Weights of a small mixture-of-experts language model, trained from scratch on English Wikipedia: 8 picks a token, 5414 steps.
Below are experts of layer 3 (counted from 0) of a mixture-of-experts language model. Rows are named router (the router's row for the expert), up (a neuron's input weights, with its number) and show model dimensions 0-191. Each number is 500 + 40 x the weight over its row's rms, rounded and kept within 0 to 999. Numbers have three digits each.
After each expert's rows: "comes after" lists some tokens at least twice as common just before its tokens as in all text. This comes from a sample of Wikipedia text that the model never trained on. Tokens count by the router's weight.

# expert 189
router:486434463531408448462455510553483448524525547481457481529491508532481512472469477513451570506509582473584460504463526543524519423452482477520480514465523413504564520501445511457548512426471494441463514422485483530475442466482521544523460574530474497478426415518511509515514450467508478442515504566475517605440430505518519544505477506422502485519491427461521495478503459515569510485482523526492521469417470526487567552516505471466582476539513453462519488570467499430467471482480424472447489614479510519528471453497509541457552537497529493515562514534510503448535540497423516471
up1:459453507544488477497512490494467516487487547546500550549465528502500489450436493503477551375516527553525497520471491461469492555448490463463564560447571532517478453543521549572525503536532471574506512485479482473480519527518440442401511511487499542519486452492481473490565613502500546561537505449503461456480483533579464481531495514547523422477517440543513500455550410475517380568515472523568454494479517514508512548575470488539510498442461534476469515520409455447465524447433454496502522516474534455502464482471481558509517503496446486605518487445504490536481552503531460548
up2:485488529588469511442503529480474475522518515484508497469470510468521500519461451511558517507476526507447414537512525529439478513496515579550385542414546564507512510463468518416491607434498466444495497452525523538546499418484539522523511509451471488488574446504487435554539463477494540383524524475417524547465513530572494559493539498502519424520524399548500505526464534452531557499474526440469459485469456490435503491486480511471579483483455532486503482485549473458534496490515521467415479444492564489457387512502500507489478517490538460480514525477521488506452522478430553468
up3:502520458559464479491526451542438517512550500498449511545504497527526522500440468503528584482509522442527496497491441513516475500481503548462499526467526470534515486495466435508528540490477448501479471494461566498559421498513523509519504480547436393472503550415463491511538506562560493491470466512483476458448501502567519546494523499534436489466468433483570582555501487483529516510516521538502526517542395482571468540501532513493553488474459442500474517557425590479490478527479479394494546589412474454534524523492511423466557424496510578548501548554533417472564561534476498534
up4:483500524520479493512463499518529518501495593513492441517497453551466458521489509487551486567507500512486534512494483529476415510514491601594481480478490522523554468522556504523478521483521510507512536544503529470404460495535420486485474513546544535553485455519515498495483467528546446522453508509466540531474556509572512453442444474492425488462571459411596466532561475457591545475469508497511470501400516531534521518511500558468563510536487463472470502485526564494556570500470479514502468534492501497516507509559463587552455392455479449473398550425488461556481548547452539516
comes after: " of", " in", " at", " for", " on", "."

# expert 191
router:550511464491449446561481484562444450454523520480480533555524507503485542472527518494500462582494537446463456497598472519436522526548516435551540436403530482480551548476457496570522500464548532431509522550526493459468469507565455500485513515538472427492471482464498432464546535479541495486510471557425405471508475507498538450444493495466462523531519448474459560475464483492569484474448523485555464488488488567517440543490511524492534521517464492526463515470481445486493514511457532431479442463429506477494558517488571453411539486535521441446561528504506472551448552471382539504
up0:501541496463464565550536504558558566547545490546478523557496507525462452491485496450466550598488508413491523403498492555455511408479560518531565477483475526483500530559502491502470522513503517558530467524511567508491493520560451482416531542452518444503551584473459454488492510543510464499534449511494527445402470459452510531619515448471566476510482502506505509532494488517462493480516464498486489584491413518512595424458450472513427520474494427495411454539543479505545513487470501521494518457505513513534553517554478464473478500524598481495476561461476485536499547479513466525
up1:513495495609433446539572505468556493489418567476481537490523455442488496544548604475531452533541480517571468513491462555467492471573497479622531411472588402473436531477522448501474532508512475526467534536526523512549519492510445482457507469539512492496495479520484466501495518471533521517516537564529512520488505479499488519500522506540473428472461496506508579579497523527485467476465551488518481454507471565444444496469479410519523524561509509496530466510541475549524545480459531459498458429446584465538533512516506514408459512505544484511522504366480483499528515491510495568
up2:606538476526514426483511483532466472468547536437499497531499560552507522462485467510457503505543464528472545502580498433455516438464505465471504553430578554457494513428411547501502522467528539464546425454419476531495474480511444514562489525472490491504418521548531494524486499525483498449492462417524453461541454502496505547528475452493520546473488454484467482486497442470483439492415407576479534502484502545559519445505515489450585531464473453496444505516461463536560527521518552471512493481480541459524547450473503537555475434447518540478524512572496524533543473485408460576
up3:493470537514454539531490527546505500548581537434576476466567493526472507460462525397518476520478552531529532442551493494462535522511515474553534500498462454519481507529474538539474543515534520509537483507497491524547512490453484494527504497506506559508516541464418490459548429520502517525465522601400460492545406517588460533522493497519517547507451438495494574483509482490543513481428502509495565518576444541556504545461466562545502551467479466557552485535508406439503487530460479480555523488454506485441540415548571537544510545538485520470462550558540493478497603534436528470
comes after: ",", ".", " that", " where", "==", " ="

# expert 49
router:492529467571493520470485519581483453449486542426522532534497531471537489478539404444458545469467477449466519477522418535492423520519574449497520484456514491540524521509450500458489551483496506437455503528505498457502502480488636523544486500495498523484569418453474493471493535453516574454466471532469458539467510440467465495581522537471476522508580492491498471509610484525546546538481526494492486454437458513552526486548530548528552512523524500427460529483554483519424570468518489486462448540461512485559440579551546474478517510493544402506550525473469447471423497542506507478
up1:548477436540466512502494493585512515516542510446420470535451443487623459525477525462594523470515484455498467389542494548528467502550517505508462540483501490498497532513463517545568497543533473493498493547580507570547542484468500527536547531533504475539502542519440508523499528547493498428479487464471508509498469506492448505474465490499469560550501573455491471528487530471521458573510515531486445526473545537486474555465495466443506429515444503467543478417470590553535512498514471358475492540488495569514512543568439497511570472472519413574503507527511444474551487551506477542
up2:477433458468501570502514470500429528483478531462534457529506527495559478531525464464457473562521531462501533460527438536430480545507548447551435514451557490467426521481467549447536511412521508514546494521468507436515489547519533474573537445497483519526428530462433498601528539527462482536482537483537469487494518461458556532510501453475506445524480517459487514545542414472427574470548444528520591500545536494458519525519510489468474463522506517466523479457460531529460537431516499519528530497378521520445429479467519427543407469550494510504492544525531521440462529570431503492
up3:501479474505458504516495493603465506459535552407438502563508470504503509472525399488420559518452459440435505477490538527561418522501565493519485453497475484539496509544479466511491494465481568408489480558577489512526462535465529538503484497535519504473513511490437486475480507461457503543454460514511500503452529452464482480551536538508462463528577463485470452513502457536518523447455564527490477506475503532508440515553509514558607421547528419457408450508495507560528501515511497520522443508524483586535476499640458497479580508524509458547573515466495436511511480479491528520
up4:509518471482489455472554470585444491511553572516547504496484539498553482481502443557561514493560532469525506485483517508444426535580516522603484454577510527494488483494450536537526520530503506554480510494456453472529445494469501492500548458573585408485456563496500516466558479521516533465436491566522553541512446472566464485449505488466460584422569533507507492488518512488463483495477500495562494506485477451495574477529469520521566505477463451470565536494508422453510469483498464470540470479551477497519528485603506494481554459499576504531515491455512561390555501612525508496
comes after: " the", "'s", " a", " his", " first", " Police"

# expert 210
router:536460474517491514478476504463470493467554494482477553480519495523456509529502484405508521533471522475446500513552550505528492501503557432611538468510499435523477470529484530447552551465514478496515540474484556485482537494491500542436435503517616505517532464467485498533472505437503416492464487490464464496448519533598539502453498475496533410474517495439606542530458507490620495491526573571524544449473513484484434484521533576546631494513507471474497544468546502437467475535468444473488532492451581453477521483480447436460467515480472511498497465569514461570465485515486455475
up0:516454497494460558451513527474517494552533539528477506420470491491557529508491543494420586477539536496546527497485519493423485452499489484495538526393475452459473519513507472534458549463522464462461494476464519490495458452500505523511532439436561600534542533516494538556498421450475450452493503571517498544502472554548474460490489538553471403532495399461504564529486486498466446569535497510583527476542444511574469552442499514585453506543494562568518417476512483501521539519554501485515516445505492382481495485505479488487531534524480470607474526544495509459497496507471521447
up1:455454446487534546517500523528418504533628572493462553525532494468583414557479508467481447490516503465491441612515499510490462510464497474484458473537535487523497572460477512483494550478443489492535503470469531510504412452560414484520590513528425469481433502492467511466541497436491524420614444427564528506532462526506526428499497529506437536519474455450496514549538518500536436594493521525442457533486461534518510538478504522441510466484453449517499540569471537454490454528494458490555492502471496467499478539520465468535563529512523514461503521568490521436512508507531498504
up2:474472592554528461449517540444446543469505537588524453543501539498492576560447462450459481470467546497541531493521526585541472410578397522529519541466516455420518462496507550475468526491490471480439487418466545493516574478462525575492566526526483506484484525488561514483509482456496435421556466627556450539478410523544440410487436497492490499508494440470511509496524475525495503519554472484512487539513480453546462541474515510511468504471477550525505507534511499506526514496519439515567531510393536456512499494523475470507482490527524481507454516539473459541550547535520525474
up3:527490505505487496478505488431500444523479495627556505471490484535481468541432522482507510504476526504449453550493451502479476533493523511490565479498483515547487571545519454513457491524469432489482563501527545522463610429513510521481578492451477475541472510493476480515516428431504482463478585534463477472492511465460530451566583537478525460497486516549481530528511427605467493497473488529487495491511466522387489503482465579557426560554506535544559532530522485515425525608551503470453467427471539446541451520449488485448502480461478464547524521511523462587449471461450507497
comes after: "\n", " 0", " U", "S", " 1", " 2"

# expert 120
router:529507557568523464439533484548529480459492511507491476540472556447532513564452546472442571491547477500462512463556517520504454506528578483535439507446517471425560491469517493513562546463491541442529590505525526474467470465473541509504535523554503538417583465507496521520514472504471508458479559459481473435509498475532457516488530480491501493496580484481478488441507512467468521488463487533484471540540522530502507496489552533462451508506438444438418528522480514506557557456473555493488473474441522439608487577634454435492530555469519496578540483540462517395486530500496529571
up0:547518567489425451473459473467435444483553563486491493567543447479472570492492480511458554457496562536520520491532466499517460437571475501541482457526514423465433527513545511485513548459534518564512505560554575443498494511498586450533544492552505487452536533487515512431481511461469513439559461471428551530487463443522518499493477417439557508491490519437563487517535473543475486509466518497505516446444456507471523486509492484442526441524448469411472511465560460490437424573544518464512497504480505505518486475477509511459432371446487500503499460405454485489462450520481478526
up1:517482556511489545509510539494411467550526503507507457487513485427527520492467516502475439407489519497562503503471533523480484530457483504447487582427526574384451580465502445509471541470444482498482474457491505479437515528524530517490550514512561517499510510492508484478544568543468531464550462447579470519517484498650515531558476444586528503501530463504516537510451478572490485574540562517483472523479444540501522491510457526525468471559415523549493505476482517430473537465612477451508457553484520569586499533495503561537482491532492497532568506534538492488517533457508523549
up2:542482502461472493543524530548469480454485495556481456427516442476529568486488523554461474444497583480475502482485531423506464417460521491530507539491542485481523491498469414542534519465498534472550502474412502491531499524539447436482450479589505478561468519450430455525535549478553510498441528498531551470467526513475537521491619460522535396440472502497528446449506469495516482544503533534501460477574430465479538462569464461520542525543480500497586473558557505482494500530503475489595517543524508445457550524540433539461478471477429456476543440509443415524511512504502539532
up3:485447450587436400465477545530502464548569464533475481557522537497478573544483490489466486420506476521520479554491455472502481474564556469518502520495495493498522470495455370499552456519462493551568458445479493482524419454479502513447469557539519510452502510511458499497521443497506494448469491473504491459487490516484566474509526451485513457497584512572527508471533497480498514487484514562521542468501573466466557563482535576440483513498484532465433534496523428436483469455485544480421457453522513494529529393524493469397457536466429518547565516500520489519499477470489599458
comes after: " |", "–", "|", ";", " D", " V"

# expert 99
router:564537593484461406460505485516466535500511558496522526536458512529501491520536496415419526530532562568481463481508463447481551467570555485523406489387530465470507525492506476453522456522468542507515533487517496470506491453459530535518513528504534557427438434478518540528436525441477482455437515577489410514539476423487504478475480495483478456463455542437553526475573450543472467543478515558468468520576532485543559549459493509518573560561525483548489505454395514495486509555494483529428479451468521505452545524461494502471526526535482537505554544520499440487501509520512495540
up0:505497559509491483527520517470416369418486481445423580507492487497500573450549460551532508436498498490491475540556497459513580481494547509480486448485496478508564500527443500521550453482507481479427504496386547527461451524443478525480529485452511433419453425483516465533497473474453501435497543538506494523470470523477472424509502501457501459564511470432538508499475430495546488528539426538444475507505510556489465471452574425488524512460504535457471505472465465539554579443529489494518516564514507510441450493482539440502540519486493488455499473532410490514464569554453519516
up1:478530511488497472474511514475516481456578535458498473486365465535537513453475570546510451517542555536481536534542469479547521530506564501512371536433504471516549537500489423554479460536543479524505472493531511481470503506571489482513526534423492548456512450451446472458462396406501507466570565510437487474463443508532470482488493496589540529524510484509499508493494476516536407466476528525490481446502446502459472540523498395510435532556495503542505548433504494470499471464480485460473508439550511498527504538447482475431502427425555417525525492536494476529501442541480482502
up2:532425493456412484505514424458463514455450514494499456521438461435508425438501523510522479493536563496473441463507467521458502524494412544566515508434517475501475459502414435546543485530493545575460541440452482481461645484445505444510515524435445513551451489476563545504569539441515473460470471509518428554525489443493564474494583507453474555441513472565538492545512453522492540501508508537522549450516477502496516446469528520536516539491507530502473543572440520544471473495497483541548471479470534482522505506468429451486532451470539457483478533508463570543468556507507494475
up3:558497438521526492523467459450575489522514472469478606480469469486502539519536462448491513589516490396497481485510499486520488503455458479483531490504488412469444473496489522454508534421521512512514490530515517504451533547526508532458458501438593530498518467537504426519502540455444482537461456493481526547491482542497486532512492534462397550440493475484478517440565506499453511520448511445496477453517539529475518523409528524575432575579475472502533500447457447563523469577504582495437525491489504577561439521457517505439509564509505487430432544453551520507471445531473501565
comes after: " |", "|", ":", ";", "–", " /"

# expert 172
router:543509513427423520514513467526447444509487567508466516521493480574573491482512502361484496527506548490537474452567485521532506455501547473503589422433507456496483473486563468534583523576447485418464453505513499451530529527470468482564530460435512517441431484458565584466483559444518438482510522529538443435489425451462507542509528457503497506484493493541564513443530455481483455512484441501516489462440495526530440486515531520508473550524496489473499528513423493480499515502500533516515476489507522449484536496442551497497533462497515490479471530474575411446445518596508471570
up0:479451448476473491490454479483441472482535520485540504601538482497565557451476520539519489485495567542532530470427448511532505462479529520545483488484528472535466526454575581496551491525550528530502531517548461524585406467511528542536557558540477501397446388515553522468528522451468476514508455499505513595474499510559486420461468453460537431457490500516432518473427502431545447559483526500479499436422478496505542527509482498494539515523452441427526561520481486425555510475470559510495453520509514487513476462470491468514524459559467513448498510529530440578536505476527524543
up1:474523529464512469441507474561425527445520541534556482511445463471548548469512519409436487566464533491527496494527499479501469480494523431397546463466532457530487473502515503474527531526493507420583437450558465547439452518449503525481455499435506463510460552554511425432451517464479490448544517536543486470443465517484444426526495506543463485597463497394486500505487415491552522527474499498419490514497516469525487542452515546503378476530522461511481554517518489487463522439475515466391468481527465529478489458470549585539543531473449495541528484498512501491521485520489521542
up2:479477445540482506473532456517483502542523500495458476518560481514570511493506471455554477568465572528563456521472470481574456493565510538470448527489497531492493607458527535518568520464526494513478509497494486517562481475496453500505510498453547566474509470557491460486482478528571508525502458513588552479523487448476517518543549454491489493539466548486564460498556484415566491585491492491463499533538472536554497505549529427498541478560547448401436560562486515461539467568489474464526522481491523554553470495552498509577508538524530473441518499597598418505450468490469529597
up3:510470505502526493479511546498457473495534556511473464462520579496535475549494498518532537503455526512454514453453525476457452507571526476578546434476541528561534428482464471495492543542494456555501472517559470510474473578448485492528511484567495559462482488446531401504429505486515462464543473516490522500499547542500435546485459436476479556472475472488566431537444494527507460546525515542548541526529553564539598524591510493480362474433559540566530488437522473466467495491533482463435510556542479499486540467489503546495459556532469501523512437599502532506454579490490506522
comes after: " |", ".", ",", " (", "-", " \""

# expert 169
router:532479512628446440522527533433454498451525534498559469468515535470534534497531535458530523491518511506542490606441500543516532410479478495470456465505503426561549569474433552520637562455519490518459459457509496552457522528470551489538505508504491504463532490482511460436503542493535467461509560492448487511460535529483441562476548411509491473479461496448535560459462507480561541582484512532421563491481507536518531529462495494458494535486500446545477496514431495533491565481556504512450494493538493527483538458481467479490570524521541505586504501498518525514473554513379487506
up0:528428519589428493492518517456536513511560451422482556529536544415513532451465517547499432552473532578539472570619494505481565549554547533519474437433494466471422469525486496562519605486573434491504540528531535511485514503553469445500476466454453550492555527457448499470569487423513470466451516512497490546443513512504533550512542474488459483519572468561510615540500472553507538534498482497444489498489449450546509508496520506553488465478508560524467498513463465474504523539593478518434502475501523488433500460488513506490483457497467510543563481472503463490466532490471482493
up1:474509527479432474483568506474483509499535568529471451525488526593431507478499509509433493589550515583456480538471476510538535480507488437526535466529542442601545530433454565520531497502524511574430451500465505498462470496516494542553434507482485513557557497536523495482450550464551537478438466483454502460525474490530537552470540472509512487472507531476512445495448583476470578417461514558577492466495463502526555557504543567431540498532501493471457505530497479456456476468500462525518489523407501531499469560485528634508548466513543566507498527486510524504521525514434422476
up2:547436420483456499504461505511453473448535496498550458507464458464535539491553469522493508498562459477481494484514483526466515511536503550485481554522420445540482446508447498479486601419494526493491471529436569547463506509458575496457435470539497469531445536487437515495518527551426560519500519534511469453538452523440479553515583439526540486520518464498484469545555469454502499463451464522499590519485506458436536508550510526440475462455557524499515472523490523461456537459490499512513515577571513537552484485519490504531406475531547663557475479474468477464472513469462580456
up3:496470524583432441511581472448433495509515508462530502478497590519578491520551525530461463495487511501437483505574501510508537511423421556504487560508521569492534516507481520492526596516559443524464528508564494488484501494471516531539521519499416515456552479558561476476469465460457482508438519487461512466494446537487517568548501481489498549508543514492533497495532505524528461591550563450443487484478502465543505478497588543431429520469559513490574483462473496447511502523530478417454496562432548581479500581429501523548535510475445497527429500433528517542525462559472503519
comes after: " of", " in", " to", " on", " at", " for"

# expert 197
router:550499520471392545512414522543466484532525541449501448516479559523480513553566490515469476480480545507506473498543554510460458499449537493602589527476509487532524542511456469521504600479501517492449474421478489466495499457444455514542449540482497492499543532481487486491540481519514518488519488511486477547524462531672559536503536563505464492517502467523543458474512499548512481490475536498469508578526537626494495514488573551484607494482533527508498528502405547475471513523498494554435473385486468521519528540490498453466431568514546478510504490513515481559512523490561504495
up0:577448503473514473537469514520429488441528533465505481580486524560504425497529449463490495575515528451448445501482497524537503504446489564509561514500519486531543541464506478491538475502508507580533510438519494412489522464540547505520546468528493453494500500490486507517507476474460488471584511573508523507533458421489575501500544580438446598434517448558502472428545547492474539483443425428462441512484489509487562480493564476532544424411524501498434553454507550489484480516511369529489481495513437531531516489507488482501507520502520425433465503536531490522560500503570473546
up1:578442515483417454483483472471480476558491570501528476494506511559498420541469599468519464510475531524492510471505429568476509519492487521488505556440547518531532471489519546494463513456432574517499472455532434549498503495512531545525509477452511459548559526506574467528546515427417593435558481476488580550437467442571513493497500495510496476493516487505461498490482536569475439486532540531509453523468545486514548510512547531528500508541559524540638497494498491512582489520556419533439503573533575524544517474519522484529459476493488509498460459446537498529443484544493568457
up2:572492527554482580468461505472483508542558481461490496454483496447562473497537501578526418492564585511490530502507462534468510424508507426505528481442479485473518492480485507581519443449495510588505503515480516441543505477529505494435525545481476419552462435567494534476566518546518513487416484497483443518550491492539485446456542511481539520425481466571473545422528456555550554475500499550490506578489536483490530550533483510514487505541507440432550496448553482564485458523521460426446524489473532502513497427419483498503555578489506469518522472507495539487612465567513484474
up3:521465444565469503528482489534521496462447551491475480481487438536463514450517576538517493549486538537506480492467537482534492460430518483517486538471504446521491456403472497503469521485581513529452507585524532485478460502606425459504424489456495530508528480468498474500554453512530545472480523498414460489521487492513558476481537577469470458569499528450483507538498488459488493491476568480494535556527501549457400565485473493490471498541527457450550478508462471446491535508453419524449484483609510491456470492459543550504505541409508460452582576396480496477390494487466478486
comes after: "\n", "°", " No", " 1", " 2", "W"

# expert 161
router:520477499597452434498480462499476464478611515467555505498460550502528579530500486493481517561511591436522477467487492536573532495468484450488431524433543410553561571461518583421537474429493439402478465449501479468441435490423497524460520501508424520531477449506491497477536478482451540486530510509454489529462462536575522464534538487483477538566478460425468512488498424573518493486537517515493527481519535508488479508513501503484570527558563424474505466487491477449478504402551483480476496499521548478503498543508516484518513474409527528491516503445491511470541509533429468478
up1:510482500541427488486537533462477477514498490480535527586523508454465491507523536489560524565525529460522580463616451575534512434462433512471464468498554522481518560534514529507484426479508484518524422494484488519486463539503526497509537412506539496495500359473402396528465434562447468522462536516489476571526551513479543495532470504468504519581505475459563525494516478546481525463542501478512576527515480528477478465492506513451453448539494506525514514474508565527546536448436506427481507595479530478484473538564530450473489562531417441480561514494466501506503505450463528492
up2:446503504507459539492564507399481430538494437467479510508471515481514524531468571528494469450532520477497475529531530490456544529584568499553504503504510526420565464447459489530479546440485463519530558540460543445464448484518543504467485543467520520548534473551542584453489549445448508450496529564532450551516457488511557487495546492480509521527484463492465565538517502488523522492527503523487559509486465435505504546442513555522472507404398555440485441473529418465551429510605497472489451521491481460494481500480439554484504530553487500549503526519534588484429514523422489428
up3:483476416449517446507487492520550424490500529481596505485483488558513444512485469467429524542515486518496498582510540509493507493524489486543528520538514494492508538495413500513527530432511483546518401476436413509477480475512475516466526489496482510558499501488460451500596528477482542459467516478509506516536475527446436522533464479518463515439464514489458509556579443488529459499439489453459426486540445540565504550519434515508550483591480493439486506426487503522546450473390530492541533423440482478457438403500476492481521495545511422493517497463587562561483582500477510527
up4:457503496485455561499566452483506458525506530466535449491519575530476513447459507492527553467585542448469515475586478452498552488530498496549479538528534465415542547457447492480490463523560457516513476488553540495446474511456587535553476488511476527501468452474439470465508545552490534448425511525387526470471482509549528521486440495580548532555512486504526484464488532440525475499471456530489517483463499454494434520582471498456579474416534503546555496522529535503464570564592482462439493566469489555512463504528514572458470469515465529559509544502568546480441503507484511580
comes after: " of", " in", " to", " at", " on", " for"

# expert 15
router:518507498443429445538508531557468471487498533484516526529497498466472513481542488531509546438515499472481484483502494549463434447417572416535510530479522548538482539489538489507536484499511556539402441485478566508525454492532548477500494431471600505552492568477474478398471496482606493486494514554484393505493423499514480454483549460445535479494446586439533530491517495574523503456555501532504507482558466552495527547539590530559468461506499491494533461507522541551541547516485464450400471548469498511476501546488501536446453480459469471516484427522547474535456449541542532523
up0:572459459566434516495539456484519493428456524466513532536523511536488456539504514475470490495459488495527376591507421494451498433595484420495558437504497517477428497538526533483561500426511503447440479471473532465524515448471528447604567455439528493534485491521484448547484519526505490427452487473591490538478446496517511464583476440498510503489505456484536534454511473601447496553514494477516508556515490489547517460489478491469419484517492474541547507507492524536442491529491501504415494516551549473446472530504489467598531466545482473479460470528520508548432525535538476483
up1:528514484465501510461524565561440483449530537524506409533443507448544454526528511497479532420547503451487491479504486558475528544435478521580488463446516547557499605493530499547466491514507484503527481510461543547484465491467516514475472486515532454525449529545512486447480559446524491504495503512481533559449479541477518445477557447561516531435534613481543509557436394483464474490518512524486504467507499497511499461531498512547396527595469494565543472541461453516458473475514519484465532552468484542445464541454553469604499449540512452553530498552531469477551565481527489592
up2:491550534458461467495517528580527526461542553487447491545517461445490487492506566491524452496460457507504441453510497534500447519551529480522499480494504465543477551409515475473496473537498470500488529559447504500559511540508495472472545459427537558563428542497472471487526485436539521490559552450603469524533520501458410520554529541478471514512504505495480559508480505528551561433569567492564508529500485609502534537459471483480522441538481496501495536527497563599434566423456443516466551490526568504484570522524488443421490489494487430503542460533560483520482416516485570487
up3:454514506472489472540522465488428546455454512491512538506514453533619454520493446506482533488495484486473432444458498430502521514509477480467413522520486493463515527474453527596484584464378457562489515511512486526447418439542527499547562432576581465479538450506465492521492558527538513493549536506495474477488491529537452514508446528389477515474519501489494427498508502503486513445520500512528489498523507577555474585498511510489493447492496569509552540492482525520526457503461428452497539460561452566579506483432488457455498474573509480538472496549473484438473531537515497411
comes after: " a", " the", " and", " as", "),", " an"

# expert 20
router:551440487532484541435508478507465504435528565447488502507415527468540536469536473532479545417455536517468530506619467538530470488485526507509485478471517520540511515545466510400564501512466601458540481485534515455515536467390552537475433487495515545478465469534458487535498499460493547499503474465475432490498435505468481500514511527506434502529512511455502560488582417441438516489533486503461466468494525539450497563424510524475393473502583513516532496540548475529474557511537504432476478514472533493496446580548540530433510444465526455434504524495495513440437507527441544518
up0:444447455462487464516451587490439463451582447436467531496499533454539507409427494523482494549519540520451476539501514453446485526441517486486454439498459466519579459509428528525520448477589523468610513490506422546515513503460537543521460458428565468508512453563551506424556499503516571503495460469482426579552548512562545482498483464479465526538439526528462550526504487547468495462502562515422553450543460454427504476490487549442466528523515517541500458505555517567457510488517505521462448487494543478519504488528468494464457491493467506506545515477526481555475524536446541518
up1:571468505526494531491565479428508486488467521522410447460470455474497511516473527461513529509466485544521481507514502460553501492532428504545525472492506583494475497462485463498541522554524522525529499426525481547536536499460506515548468595521573441458454506539439541488474496504510516460502528540475515473498468468503505561430508442521516553504467497479525510495513449496543484545554451514440505513429549542519485589408509461538630538411447507565598510463451515494516472514536410469482458523476565458527504512531515482514494506454473451439435532513605523456503490600518545462
up2:495501459520380576540523550548532543463527508435467533448440505493492550511483444534486474529488514496501472488429493474473467560575492432504453461454581551512510488459497512488445548516496487497497486490451481530537534504538503480495515465548510506516497538507529562519558459456543543466511528508489523533452459466463457463528464498407498486471539461556466548548527546496527569400448479541435519468467512525501507432536443517520455496544537518425521508551435463509548532440498496461476532481488586509536499427494488505489463548347577446487489506476482505467439495486460591498
up3:572539511483463527472465515504449475448498546472453409489480427513451547488514480462543512446468492462533522437426480549490514546481508536450527505497494454520500570506503478424476514524506485519453459503515520507486486419463423591508423475552459549469531453484472478533483402556484504500512539467576491486499526453498461477525486384481521503480487560442506450522464424457471430520504567475392496541459483482455461558527490509495515520460604514447546454456521506465518550470474447500423537451549514562490468522487508497493548504550495544468498457537440540477469458542443514454
comes after: " the", " a", " was", "==", "'s", " were"

# expert 130
router:519462516470446454473489541611484531550493542459514498587524521554503512457513430510437520496445575460495419433512518524474487490453536421517511485491499501478513523483474546482471462525526483560497478505440517497516534435534510555475464531481546433541461521452506438449480524513510473403516418557551477611452474454432535501467535455440515459481536507490411559481460524470511503490425537517555487526455544574482471562493493453455490495487470466509552559562494484478495507481453491396520444504487516436481461537510556537476556535497570498470506441504511484511464563521538494547
up0:539519521571496438504530445500495561490565514439508495517567557519510501437457465546544505537450567460467467492518395447581496492460509539497605507530551510533561533485497500496542491519558525523544449463497458480608468447523459541496476573512476540550556486474490474475521532508567550495494492539411475475527482479470475563531490526451551543511527450557561504422532498490580463478562504552488476527525469553562493500421585519517560525465487471512506514536476479527498451450521492466531420544440506494553549468541547499516507537537565529505530501550511490518518404501527508502
up1:574424451474530495547538495479387519494477538479481562580481524516572460541488524504450474500493574519487481481578456493399516528523589522540542481533477561492493558466433459452494593554546474560489501552433509519447483517511480498477532496509546505481503479494515506538430480471491526460518475522557447528506503488465487507465414444488459510452515511543532489471523420520399525422411519450445499517512520525475491532515516552466483461563470500495494529578457504454480490504455458490478519500446487585485496473460489468540533494495463457532602478489466421514464565524519527529
up2:546410459552493495478495521469446490469535441498533575552530524484483519514534462469490496430405576470470488465433481552493455488524561421492568466456465490486433519470464529510505482415504467460458444489412541455486515519542514552513513519549563521516450481496494428554500557513444537477444437547519509483427406500500539471490514475447546538492590474494460565491600550447494557533466513466541521483500532498497499511500426466510523443423501421499505471587568521500538500522525495516528536447458532533469497479554584527502498526479516546507454491479472513482494478539495547502
up3:481494493485427482475518494520483434512506464487522471519552501481579525482472435418487523501492504420525459543483513489482491462445486576555519449382567467451537509513476506493533491447493518504546439545507492504565530486500467519526480536533555497481474444457506540444501424536509480470545474437483532434442508485588470468516503489442504501460462464528497406517442493502388503509474493485449515534418423453539480498502533578439521507445487536491426513530505477448521463428464497450478488524504479589523502513573407495555547473563532469463458516517547482435529499570476531486
comes after: ",", ".", " and", " that", " where", " which"

# expert 190
router:480489558554440476556488505516516484442521557517450417583492505546571495436460553536517488458469531524483538527441522483504524461515495500555524512509457439547517628457466561514523505454492511486552510522485498512537477539475478503494500572460490465515502508513489461501490516486569514478555524463518489581436419513532451545545517448487464488526480531421524548450552488528566471540518578567443557480527462536471606510529519446443504479556493441526539522462530483509516473500501453455474502511448574431499531564532503535440428486474435461477545479489487534598493510567531462516
up0:524460509563458467537461486489530526556481551445498474484481496476521388522490548450479496521587524431493488488470559538451567541490459468509564473481502498559456511507500461521446535451438481479477546511540510546477481494479465572486525480568542419523588441486495440467456549479512441493529571570508493498514502556502511549577511467476460497496555448430518441521465522516585473443519554510491441459477494556513514525520488556486590482489525503444560533534478481549484475527510486443448548588509542466533531434458495555548471523442543500446418475458496470475472511562453505506
up1:467493510510464506505522535578488477505557501521475517474454416514519542496487468454508492423488539443554506504469475537517450436533522500522506472437507443536497487448414540478565446432507509468512468508578525524507502527512498528448516483454477566516441545468472539494445487458456473531513464469473433575437425505474527496452476509424551493482522423454563558453521551407534498550548525526405455522531465463435503501483481545478405490512560545440445513541449392554490483525484453498485484460437525500509504549545499429521494489534495463569552514484563531472477522531481530535
up2:507441485559452500470493491431513602505449520511477435481394466537502540510507561526456508458483550576543453514531515482586547469577479541493492485470453486443522535511452494558535531417492550486523502466522497516521521512580542414555503544472516465492467454470499452465581465495512528559471461491491470560520467479533498530496539520486500397548496498458525480483558516527490547508536518497434498467469450570566530490549556519486534474454492399509532516481478562541453414557498523485415518576512522459514487494531449467460469509510455453432490506504497496546460507499474576552
up3:477489565515443518544476526531525542509508496478466505539516465468509551521534530472434417437507464538392403515501535502511510546484481501475483492523512470521487474480509577497481555479542530426544536484553491505465447505553474500549493453524432487548508512474526487528542498513624512502507498466621479479476496576481408504565487520507496483535562531507491540426522554467517549548438418562488534510496468514556469489515506540451499563412447475556461515535415517502507508475491531525436509512502481510487557518484543534528457516475539547501576529506409476490414469488452434459
comes after: " of", " in", " at", " to", " on", " from"